config.yaml
n_experts: 128
moe_layers: [1, 3, 5, 7, 9, 11, 13, 15]
normalize_top_k: false
num_key_value_heads: 2
norm: "rmsnorm"
qk_norm: false
attn_scale: 0.177
tie_word_embeddings: false
init_std_qkv: 0.0237
init_std_down: 0.0
schedule: "wsd"
final_lr_fraction: 0.0
dataset: "wikipedia_en"
Below are experts of layer 5 (counted from 0) of a mixture-of-experts language model. Rows are named router (the router's row for the expert), down (a neuron's output weights, with its number) and show model dimensions 0-255. Each number is 128 + 24 x the weight over its row's rms, rounded and kept within 0 to 255.
Before each expert's rows: a language model's description of what the expert responds to. This comes from a sample of Wikipedia text that the model never trained on.

# expert 47
Conjunctions and relative pronouns joining clauses, like who, and, but, or, and words after them in species and science descriptions.
router [109  79 154 160 103 169 138 128 142 130 105 140 167 147 175 111 143  94 139 106 110 133 119 132 148 142 142 155 107 133 142 151 155 104 130 106 141 122 172 109 104 140 141 134 141 137  55 177 136 143 159 112 102 118 140 120  95 129 108  81 148  96 124 157 149 138 140 139  81 146 116 106 122 146  54 124 110 144 119  70 124 149 154 125 116 147 136 113 139  98 127 157  99 151  88 133 120 142 150 115 131 103 136 133 137 144 108 117  62  99 154 139 144 135 163 134 110 157 181 150 103 173 137 148 116 140 108 114 135 120 159 110 129 166 118 116 124 142 154 146 135 109 140 107 144 132 120 112 129 130 162 120 157 148 147 151 112 155 116 141 132 103 121 139 124 102 134 119 119 119 125 145 176 152 107 145 114  96 133 110 148 200  99 136 132 130 161 158 164 112 124 106 156 120 105 126 162 136 114 123 105 145 125 175 133 149 131 164 138 150 173  90 117 147 162 136 122 108 160 134 185 116  52 131 127 116 128 171 138 132 142 103 115  74 139 128 104  95  87 121 121 100 122 116 116 128 127 166  98 133 130 100 154 169 104 152]
down0 [111 126 118 117 120 132 150 157 163 109 194 120  85 145 141 151 124 165 143 120 124 125 116  97 129 167 137 135 135 118 146 135 108 124 158  96 126 157 135 107  86 131 110 159 147 105 107 122  96 122 116 103 138 122 103 147 142 118 124 144 141 167 102  73 133 107 123 140 115 101 109 108 109 102 188 129 155 145  82 163  82 116 128 144 143 125 162 130 142 117 126 136 125  88 162 155 122 142  97 148 119  94 186 146 123 157 140 138 142 161  80 123 116 163 166 133 119 107 130 101 120 113 144 118 137 118 124 131 163  84 140 160 133  79 106 108 145 114 123 167 125 106 129 151  88 131 116 136  79 138  87 145 142  98 128 135 113 122 146 120 159 133 158 138 107 136 156 118 105 135 158 155 111 129 142 130 118  60 132 100 169 148 123 137 124 113 114  91 128 108 132 159 144 125 131 160 122 138  83 154 147 154  91 147 100 114 154 139 116  97 107 173 184 148  92  94  91 123 124 120 118 163 147 125 166 149 152 158 113 133 119 122 126 115  66 124 149  90 117 147 167 121 115 163 147 142 116 113 129 129  77 148 138  67 106 101]

# expert 26
Location phrases and infobox fields in place or species articles, such as in the, within the, - Country:, northern, -idae.
router [154 125 154 107  98  99 106 111 103 122 102 122 167 126 126 158 132  85 134 106 144 137 135 123 143 123 141 132 145 154 138 141 112 168 170 146 135 117 158 139 115 116 141 156 132  93 179 117 151 123 135 129 151  89 152 117 110 140 144 126  83  99 106 157 187 132 123 121  78  95 121 131 164  99 120 143 108 101 110 164 122 120 136  89 129 168 121 156 106 125 144 129  87 136 143 107 114 125 153 150 140 113 179 126 110 110  71  87 144 135 141 133 122 136 146 127 142 132 125 102 158 146 102 135 125 148 148 167 137 105 143 104 119 161 159 200  97 144 112  95  70 124 144 122 184 110 170 135 141 179 117 144 103 141 125 167 118 135 111 159 128 127 172 127 127 156  98 134 136 152 113 105 136 122 158  93 137 120  93 122  92 171  68 165  83 134 135 115 109 108 126 123 136  98  88 110 133 115 129 116 118 148 121 169 120 124 149 112 120 144 121  93 143 150 148 128 116 157 134 139  93 141  82 138 150 125 134 131 126 156 121  97 112  94 106 119 101 123 168 144 120 121 142 159 127 119 176 153  95 103 144 133  95 146 195 103]
down2 [162 154 152 109 149 135 149 185 121 123 101  87 138 133 126 168 114 150  77 127 157 124 156 190 117 137 113 136  95 127 103 170 152 130 123 109 148 105 103  89 122 139 113 110 172 143 108 131 117 155 125 124 137 126 112 115 156 132  84 143 148 137  79 122 110 135 109 152  92  98 111  96 134  64  84 127 119 108 155 146 128 144 155 117 119 112  88 144 127 156 115 124  94 143 110 101 131 107  68 102 138  94 123 114 136 150 121 133 135 163 124 150 139 143 127 145 131  76 120 135 159 143 136  76 110 131 176  92 115 156 120 127 178 124 136 114 142 147 119 152 112 108 137 144 137  85 120 115 127 111 128 140 149 101 103  97 116 118 152 185 129 178  89  82  81 127 112 120 146 124 123 129 172 154 131 109 154  94 112 160 119 106 146 121 124 152 130 103 141 171  86 109  97 176 144 159 140 109  98  92 122 114 120 141 115 138 134 149 124 131 142 127 123 140 142 151 104 188 117 114 117 142 130 128 177 147 156 104 171 142 147 165 114 152 178 132  78 120 146 145 125 135 131 127 159 112 132 129 130 137 171 138 124 111 101 140]

# expert 44
Byte pieces of Cyrillic, Chinese, Japanese and accented transliterated text, like щ, Ḥ, 江, 希, plus some odd Latin word pieces.
router [124 167 144 117  87 134 136 167 100 136 158 135 164 121 109 148 139 153 130 177 133 160 130 121 113  87 160 179 134 134 117 136  97  81 124 154 106 107 151 147 112 117  63 127 119 134 187 129 128 105 115 119 111 125 166 134  81 141 132 146 125 179 160 138  77 146 149 135 138 120 161 126  96 140 103 131 148 106 125 138 146 116 151 162 143 140 119 115 170 128  96 157 128 116 128  87 139 159 117 123  99  98 139 147 117  91 167 118 160 133 107  99 134 116 113 120  96 143 158 169 162  99 108  81 131 142 161 154 133 113 131 136  89 123 116  73 116 138 128 105 116 149 130 103 154 115  91 137 139  95 101 110 166  94 152 152  99  78 143 119 106 172 134 116 116 114  97 134 105  83 119 122 112 106 111 117 105 101 109 132 152 113 157 181 137 128 123  85 162 165  81 163  85 154 104  87 132  78  93 115 130 155 116 108 157 148 106 124 153 136 129 119 126 153  98 136 123 127 107 107 108 126 137 161 117 171 151  98 101 147 129 124 144 143 117 166 108 143 148 141 113 138 128  90 137 116 114 122 125 154 100 148 118 115 139 143]
down0 [133 125  92 122 151 107 170 151  92  80 126 162 125  83 162 133 135 130 108 121 141 162 154 112 109 116 124 116 135 130 141 138 134 115 147 136 149 109 102 114 164 116 122 122 106 119  89 148 116 100 126 103 142 138 132 162 157 190 145 117 113 121 149 112 157 111 142 146  84  67 122 121 129 139 111 163 114 125 133  89  97 104  97 138 135 141 119 161 138 131 144 159 112 139 122 116 118 114 142  88 181  84 137 143 172 158 118 133 116 133 105  87 129 120 132 138 116 117 107 150 161 141 152 121 124 163  92 117 141 141 103 108 122 131  99  80 163 150 111 137 157 127 162 122 113 151 145  80 138  91 138 167 107 197 131 145 180 116 139 127 137 171 143 137 115 164 151 153  82 126 125 146  79 156 130  98 121 181 132 109  94 107 111 118 115  75 111 129 103 139 117 134  87 107 147 105 125 157 105 110 137 124 152 124 130 166 115 124 135 135 163 159  94 128 104 169 106 116 133 102 118 104 137 145 146  59 149  94 131 135 182 106 124 158 114 126 161 152 124 113 149 121 156  87 136 106 133 167 126 112 128 108  98 107 126  96]